Weights of a small mixture-of-experts language model, trained from scratch on English Wikipedia.
Experts: 24 experts in each of 13 layers, a sigmoid router.
Training: a variant of Adam for the experts, 8645 steps.
Below are experts of layer 11 (counted from 0) of a mixture-of-experts language model. Rows are named router (the router's row for the expert) and show model dimensions 168-223. Each number is 128 + 24 x the weight over its row's rms, rounded and kept within 0 to 255. Numbers have three digits each.
After each expert's rows: "comes before" lists some tokens at least twice as common just after its tokens as in all text. This comes from a sample of Wikipedia text that the model never trained on. Tokens count by the router's weight.

# expert 18
router:119123108092090106141121110119101158091113120075097088119122133141095141149147105095140113109093140093111142158135139154168133127171191117090112131139155137125147151122
comes before: " a", " been", " the", " an", " also", " not"

# expert 8
router:169146097133140108110109112118146118112147085107120130137110095077117120127141106129114122137119207131147112151122135194107150112162161092130129094125139121151203140109
comes before: "\n", " \"", " ", " 4", " 3", " 0"

# expert 21
router:151106119145106151112151081147126148144127116094102069097103105139134146121119112146111114150123146106127115127136148145150111115163120146154095134165110129151194104107
comes before: "\n", " The", " He", " In", " It", " This"

# expert 14
router:109154111110101133130108112153112162105112093120144086099140117136085134129169148099138093149100170104108120096108096079109140088181150084121119137138134146168130142120
comes before: " |", ":", "=", "|---|---|---|", "|---|---|---|---|", ";"

# expert 11
router:131170109097069114098118155128116162121144133159144130110125134087137131152112121124141142132085157112110121164153136119129144064189153132136120115186124128146136144090
comes before: ",", " of", " in", " is", " County", " District"

# expert 5
router:145191129117144117125149110144102129149121142136119147128097117115128142168158123081157111101101122143100147096114123131060157099159162125123114107149123117184143161123
comes before: " of", ".", " in", " for", " and", " to"

# expert 6
router:178146078112085098120161085120087133126154147097105117085126117086149167116135137105116093156152134121101126098115113145163123124193148178138113131150128116166197112153
comes before: "\n", "|", "-", "==", "The", "==="

# expert 3
router:141119105145095119113142134123111154115085074145106142102099105103113171119135125116138113117093156133142125124086159122156153096175135155148115103137123125167156133103
comes before: ",", ".", " of", " in", " and", " to"

# expert 0
router:117113100125111098130164119161101132161134137125086141118141131103115135154094131074138146168124132116125098139141110167158148126173177118111111159178133109130128135162
comes before: " by", " to", " in", " as", " on", " for"

# expert 1
router:124115105109082124098137125139085161121132135129118149084139149106142127144119108098120115155093155114112144134115168136126148068165149158157071118155146114135152159110
comes before: "'s", ",", ".", " and", " was", " ("

# expert 19
router:136133102095099103100125098182102192120119114138121135114119095103166126163151123079134150117098127112136126096139139149111142118164156150120103129154148133164152118141
comes before: " the", " a", " his", " her", " their", " an"